Experts of a small language model: 32 SwiGLU neurons an expert, a sigmoid router.
Below are experts of layer 4 (counted from 0) of a mixture-of-experts language model. Rows are named router (the router's row for the expert), gate (a neuron's input weights, with its number), up (a neuron's input weights, with its number) and show model dimensions 0-255. Each number is 500 + 25 x the weight over its row's rms, rounded and kept within 0 to 999. Numbers have three digits each.
After each expert's rows: a language model's description of what the expert responds to; "gets" lists some tokens that make up at least twice as much of what it gets as of all text. This comes from a sample of Wikipedia text that the model never trained on. Tokens count by the router's weight.

# expert 3
router:529509508506515475499515511514496556553485493473499460492518474476482520523523497533470475478502512515485469523522506507495492504513515504505459479505507516509522488486490495482461470488519509511512456505555519500551488449489519501484508515522499472461524541486521496492530473561471535485502478477480463510534511499510528520498515541520482523485517523550526536468459485489518536507533521504483494512510490523536488483501514492570507463484481549459503503501502497473541529490516482488438434445503471462480469484534496515526515512465515523499478471499478531491543515518410500491485530487545499491513517478491499464530523489477461481491487496507464495477470482530484491486496519535510503534510461468506513458544512477497531555487472510550479504517505474500531523497481488
gate2:478533484511475553541475528525483485503559502483513519485540476504552508489493512483471510494528508413485499491497481467520527527500499512476508504506477501503482517508492541493494500508483534540500512494498460483487503514523504518484494513482484491491517526506505491469521456489502527542473529504496532476480502492469558497481506516460476525482546512497489515488495488523507537465427512526535458472502520533538515528491537461484477495477534485504553487495488499509507519500498516506558478525486502507518484465529502563557514501479511472489515499471481524489500481545495490505491461482550488504550498477499499526574551466484516508509475521510520490505549476490435484538508495487491465469514484472489470507524526482483501504468527465512515483517502479488522535490433506
up2:511471524511500473454489461484457456492454467521485499535494541483495477476531482508539495504493469559522521491504511558481482498501488510492487495514510476496496495481521458511487535504513476450494469490494527534515477514460512476498478479511526512526493469509502533526489584491491524485522501535534483509499488523532452523527519478525518490523477495484476505518516491500503466531530528472484531545480470486476504455506468523507532486490436508485460518528486477505505514499482497526464553495504498494493523539513486443471496435491497544540505510500503478522500484486525484498499477495445487492456496534488452460449445509514523496499525477495480504497464500526547509471499496544507519518468467511514503486487479552511514482543481545480490495518509515493470479509543480
Table cell separators. Pipe characters dividing cells in wiki tables of results, filmographies and lists, plus semicolons separating fields in discographies, e.g. "Fantasy;".
gets: " |", "|", ";", ":", ");", "\n "

# expert 39
router:479535486471485509542528530456492547538450487477504481503463501494502507473525483531485512471463498482510517461501466496543488501515494500503507473516468513490521473485505445527536435490533450486488455532541516534536481435524462482468498502507508469522487523504547490494505446530493499492483470478534459500454507493520505486480481494538548563471503529543529524481465489510508530504522504522510508500481542529517512486490503523502475528442488519475481476463453531528505515510497478518500466496515505483487446501484488520519508507482536505520505502494458529462508457520502498501515484505515530454470466516509482501505505488500497498473501506502472470480504475533468520530532509517536519507494505484496541478529483485503516507474476527506515525542480474488520445545488455
gate0:506455510516554509523509532504486532521523513539493526509467507488497500500488513487458567477431505475497460543492530536487470520506500507486492514491502509491480532533477519499504522445505460520495443517533496531534511474476493463466503472490460507513491527517520486477485485545533477534489463491490512480468474483538467499507478490539495470499500551502499488447461524523544523503474487524509497479516507496457532505496474490502480496501506548487455519490495488497537493507502529547478474482512538520510512588493467513508458499493508513465509496528474535463513486519504549543525502507497475473530487512523522467466461490490497470476493540494500501486510516518532508479518544528480531499511519503480522483506524495485491479533462476525496518500471453501462440471496502
up0:536519489547485512559487488454512490493521461510487509500493543458498491485472537527521484511482517526485512479513532470508482474511506455532544530525575487533519538498530520485476502491506488504491546494513517480496531531464484488528517501493482537445527468467492576493526495487489489488499504506483478520523500503480489475491494536501525467519482475519524506505482525475540524476554504499518506495470520509482471529492500488520505470521494464508449515468529468472488522467534492498512492464492507482511538463491409542487470500512524521492487517461519516476548487460495478476482528513484512471472487522489495516472519513530481496503501490497503527476513534500436526522570444495521474514471484516514523526512507485490515462506502516492516515504499550495453505484504471
Plural and name endings. Word-final suffix pieces, mainly plural -s, -es, -ers, -os, -ans, ending names or nouns, such as Orantes, Christos, partisans, Consultants.
gets: "s", "es", "ers", "os", "us", "ies"

# expert 36
router:500507472511496505524518509507481523505462513458483506511507531429524525428511517518473483491470528476519497504546455486522504550497521490469531484566471544483512460486569489515537486505513503474513470514521496512526510480478475482482498499490508487534496524463474480491522476525520502445467500487540498455494486479552486491485480484482555512498512507506528473540479521518502492471493549496519524454481483538519501450511497470487515526467482555451521472511485532515488540514544490527498484507542497505473486498486489485522523468492489522478562485501476516467507478512504471520524470491506499487513495517512471546507496507512460496498465553508471497508531504507468523498494462514535464498491481510495517480472511465528501497480509577528483516515522492530535495511469493
gate2:500518506478464488460533500497516455515506506495464511470500501507492525503537510509515488464495539484495474514519505474475500517521516544460508488519488475480535524467536489462540525475499487461551477534500494477460504505532493521527508474538464523468497453490509517503510473526516509460440487462443500499486461476479509499494501507461502443487483526488516506458433506460495475503492504485487467502498478498516505506498545496509486507504519503448525506516524470506523496485505504533508465507498528484488469479584520511503466488453481515468501487505487507468413484470504423479487525509519513454518501532529491484521510499470479520471503548492495498493455498547509480523514482462476536523499472531536496519484514511493532500556516503494489460504488492501486509547488507
up2:525488518488505485483558473500492484479533513519459470474518527479480550442529488516481513484504518480493532512526498480517516542540523471490482484505535476473528497532470515497508500521463482469558500478528488503503475516504495492516484492531450551443505463469504550469501527478525518486508504482484511486476498497463471490485477516473516491450480497498505461497451500465520453498502505482516457523461457495480507506509533521500507485552488477486495566467531485506498507522500495517554483517505509552509491509488498512512494484447530505467529513483504497495466522507501457462516517517496498437501504524510490479495486454527471583535504480495503515501523519518514529527515482467455567510494508493518491502464492475486514489514501440481489512504492520485490517491440493
Plural noun endings. Plural suffixes ending a noun word, such as s, es, ers, ings, ations, as in cooks, landmarks, Frigatebirds.
gets: "s", "es", "ers", "ings", "ies", "ors"

# expert 6
router:543510492458524470512508513491474525551482479464462450498504484482500508505524469535465464479501513513479481510535506519503504506518506526494482481498519511475494479504490486515467479506523522493520476499541490531572507443493527472494508522533519458479502524496521525483542466540471516493513452501497485498540520494539521519515463538496491508476518531545490530485454501487522497495561533507507490498500515502558487477514533501550510444497479544473496498449518520468531511490497472478443447466487461484495493469507490525536532505461511517522482486529467502485539500532456466511489528496544499488537523486494489501504513520457483510498513497469468489501470469512491487466494519529513456531495439478515527485536520481481529552502471499532475512487510495501536513484499482
gate2:496521500510529493512510495501477504512488497480464503487465557472532488502514505491495472494529507538459535517490479444502537547562529499506510501524507463482466502454521498512490543486474484471518503509494503544531503549482513494452483505533503467475500492525533504525464499487492521476498524482478517507536545429555501441522496475488489511501522507478446554492500509517500461526514529492502556507497471512475502481530476477502511483503496529453503501475485542478507502493493520500470489518448415474508485424532454504484499461518494499512473464490470480522481519467464450492533457466505500485493482511491493463509441478489504518484489509504494532496497494499503513471473509546525487497475464477520489484482527500482476497504486507516469539494489487472501533492490504
up2:523484468510463539487471515499504492510519522514535487494529457514470464481482482542490499483458505485544479447518504541502474449461486487491481484476501485506522488570481513512522454523543517519496500486496505484507503465514471536549509496472521532516522504474514459497548533513537471507483451499504535472474469550444511543512515541499518484487485488507526454505476529457495489489501520500491477502500527473507481513472493522477463504496496470538507487510544460501479520487473493518514477478549560536489502521464552493514480522503499501486534517490528516477512481527506518500438514557475476476463498488512505547491528506529473483544510472472506486516502503513507496526528468444456474479484530540467522498477479513508514487507478506491552469480506498511500494492479516
Table cell separators. Pipe separators between table cells, plus semicolon-ended numbers or scores in flattened stat rows, such as 0;, 2–2;, 7;.
gets: " |", ";", " 0;", "\n ", " 1;", ");"

# expert 42
router:552502512532511522513485508470485510556514499501526462539529507483487513484495512514523524504512499500537479484477480504521507494496463451472510495501476518483482482498506487475470438520520472487531480478523478506534486522489471494473483509523473510480479509517544481490572520501507482504503494494505485527514479472523547506515482533531526500501488497498563547492462484496512499472542545539511536495477477460504525507474486520486513483464454464474457545520497479482489482538509519510466482525498509499465483513548509510531463505534552509487519476482460521496510509461434496491540499486511436461523445457464448470460522491502480480502493441515506489505466491528507513499490481486512553478486471483504501493523508468481495512532506544501510540482506534473524513530503483
gate1:501472473470526489523506468503507509510504479486466495559508480466469451484530471517484525537491483485534491494482481513493482527479457518484524497468523484530452486498464544499488533497511511534567568526495535515461502482480446500501513469511489477492524512502495499498503528529551511492490506513504486526498509469540536491518487485521474548480470551487522522527500482511552464535545490504520536483514473485483528517504488493512484488480496475459449547465479481480491502536535533485552511523489482516495508500511518534466456485544485511499492515489503496512525500538442488525489491452531451480497528508469482462493503477504518491526498494496515501513447491502462525513505497484442477460492492462474504458517522467475520494526501533468472500510545474471477499486495492
up1:475498477529510481493523515476484485460457463473485451500502486536502519538481490445460500476534432481505482480490462493476456492517488539487482447514535521486507514445510479501508474515467524471518463502483481459487503475515516502528517469489537508458450503460471518520517501440510516548514491511522484510482470527495456518493452497490519505462487539462495492525508510449488514497508517474520530552499479512484512468504503546524506526487501519498506486520476505540471486466471528446516478554455483458525510480509504490470520500534485451508504517546478504536504494498564515517514495518513484519550467498491459487540503490508504473482525509470494482491511501526533468537444530477502501480518512499464495509529518493498475527490522490521510512474493518526475497502496482
Wiki headings and layout. Section heading markers ==, ===, table divider rows, and line-start words after breaks in infobox fields, like Peak, office.
gets: "==", "===", "\n", " ==", " =", "===="

# expert 8
router:531512492543533477507494514511477536541497475492466485510510479474499507507537474518471471489491517514486471495518507491505488541484487498462456479532501497520501469483518500487462481477538519508534457469522499512576512489465517475496494514555491481478539540501529527490538473528480532472525484489491501500531516514523515503494490542504470473492524528538514547500445477493525514489534516497526497504497514524523501474511516507554494454498480536455492494488520504474525560486502502530434466475481466465492479479515499505533525495486486519489478478499483523502519496521419481508478521485526493499473535509465489485513498515461469472496504484480476477479458476551500489472502503539515446488469430462518489482541507485504485554497501511526445524492503474482524510474495477
gate0:503440517497530526526474524537536503536516481531492478517537521521511496470569517473491476488517490496531505491464475521541503493498467494454498513471472504522543476490500510509496485480500533524522474491476499444534525499475512494503462516512467515486494511561527508505481517543472519493470510551481544524473517520528510518516531486527449539507507494511481448481524465522489544464501492520528490523502505512503496490528511472514458493484497498475507521488477511503502588511548519538496513512498455495522520486522490556505524484482463512460498497495526496538508501488496478494493492472546506534492519490502489445482502518507514452491451475532540506506481530568530485475490485536516483477473524479483503463518489499489497514505497498459487470485542449474514526470484483
up0:461550484498467490490516477467472518481495503473502516477493459474496515539445487536487481520478512515470475531537536450477503485517521497520506478517514523465476547516504482511520521505503469496491532485546489541453473495495485520505565494483520484526508468443491498495516502494517482515517499448516453486536510490481465472500522484464552490512517513486529555510480525455511463536495496477459511481524495505483476482475494499510531532510502476505497479526518466500481428460464468486505491497525537510457490533471515442503499508533529472524507495496485495462507497507509547513503537536475506467504493511499485547492488481492495518501518503509464519503501457441481514520517529461505517537511501540516494508482502496524519488488524481540540537516462556519492469545519509
Table cell separators. Pipe separators between cells in wiki tables, especially after a cell's content, plus semicolons and infobox labels like Density:, Total:.
gets: " |", ";", "|", " is", " are", ");"

# expert 37
router:498496516506517473467575516489496532533508501470492489482548515453486476465543516499504505457420514523517521524475440509509496518493521446522519475521428468485515505496538472503498488536528502478463500524522546459518503484509499487489499527510521484475471501460481498529511506542487512447483486477479513491509495482505524511490457526485503475463533492497489523541474527470494488484504514495481476487487498477492498484486512475504480519441473481464500501516484542536483548472541491483467453479533478453482526488517521514501517516512501516494533523483487494519555480496463520528494507492508509505495515530484535536512506524531507517480447503521504487513491529473543503482479460490531476493478504503471517520459490476450499507516525539530475517538548508483532480538491469
gate0:535499452510497484468466509504527475475520471490481510534437507530528487463490484442512474480547456511535522522460522501497499506489506494531514493514501487510481497490494552498489479485475444503518460498514519563456445470498503478515498464491524492539506477522520525523519503472495485489517491521459491570511514483507472492506491518467530496474447491513494526472488459467515463487494549459466512506488494480495515474465516531492470513506498472472517494460470549447544493499478470499482484503457514489523460513443477475472484508489487478542475502509507471461482509508461508482508511528489516478483471534486489442449500467502554483476525475491507512499475468508521475487484511506510520512513507472535485484499499520520481536500514469444500519474530504503530482501531509
up0:521489523546476499493525431545466481542515480485504504520526483462466540521550517560466536539452568479507471495483484515473462450496475487521464459467514539528504532489473489515511478504480483494484551464483501512495503529495487495491486506537496498501477532496509461498514507533498487483522500501537501495478510491487507484495501499538480513525436495485543533466497525496534506539511436559488534469485474514494512515491501479550519542520509514489504494499505460497452475499496482481469543454497497527487468540512533487557479492500500509480515480527523523495520546487479481515526472496518482500518534496504480520525510500467482517512491478527521515510540527498504519495502505444539521483481463491494520532515530474514501522501542509517529496499483519469477459504476507
Clause-ending commas. Commas attached to word ends in running prose, such as attractions, Australia, Griffin, before and, which, but or who.
gets: ",", "s,", "),", "e,", "a,", "es,"

# expert 44
router:514493527490485450448553504475508523512486499472506442512517523474498498488546465507548513473508502514529520543504473515499515518474485441496523505513494506471525477520535485473519442516511481506472483522519509457519450471492481491486472484520493484473468508500496460542506532527458528489471510452505485514493479497517517477477461507507502471458487491516507525511483509518511500486512519509466501503478508440505510519490490498532517494486442480515509539490443513520516512493526502505473466486514475478488510546555512527502506503521532488497517537494481500516534527517476482534520530469528485484470547502453515454467474532475459505482476503508511482497483523532514517494444480441504478470507499475528502515520469457439481494531520532543479548529522489509530507517465488
gate0:471521509509486460505487476488508534496511498508435541511562504499510537521484472474496505462475486498443537475550496492538521488482489471492492505548482475516535529495529522514509497503494510541527471522548538474470479545516478506548462535464520481499473515504464499492536485469479514480535502505475503502531460500492488470488502453480470486504551516469515529497481484499521514526462463525477514485537504502511477518511525489516498512494480465511502515502523520512493536470501448515478446485474479472495475508524497497515538502495486516515482512486546527458475483535489518481537486505488512499501568489492505499522523508495504527499478486470483473496569514473481526513502499464528498522515440506481506481509543493512492538471554458525525567533475512508498523510456486
up0:490488466499527487504516499530519520481489474466541524513489523519487477455529500480530483525463499547498474498482479516473499507487520558545509485475527500535498509498474456494472442502517513453492521501502498526557515461503487496483531525517443469498529453482486505527493511497526499520472491522533480501507497500467519561484529504517558484472485476545465488513514489496492491500532536493515499510494523520509537509469516492522536510479532544469476458494490511508543455506460534489517533492522484495495482439527498515507502496509497514461523495519506474510496479492518482497481555515497520489526423541523490513526492508523482517533514523501502495476429507465495498482513440508509491513491522504485515491445485528528494463501439525505509457512489444471498522504529467
Word-final commas. Commas fused to word endings in dates, names and lists (1928, 5), Norway, guitarist,), plus date-range hyphens in birth–death spans.
gets: ",", " and", "s,", "e,", "a,", "),"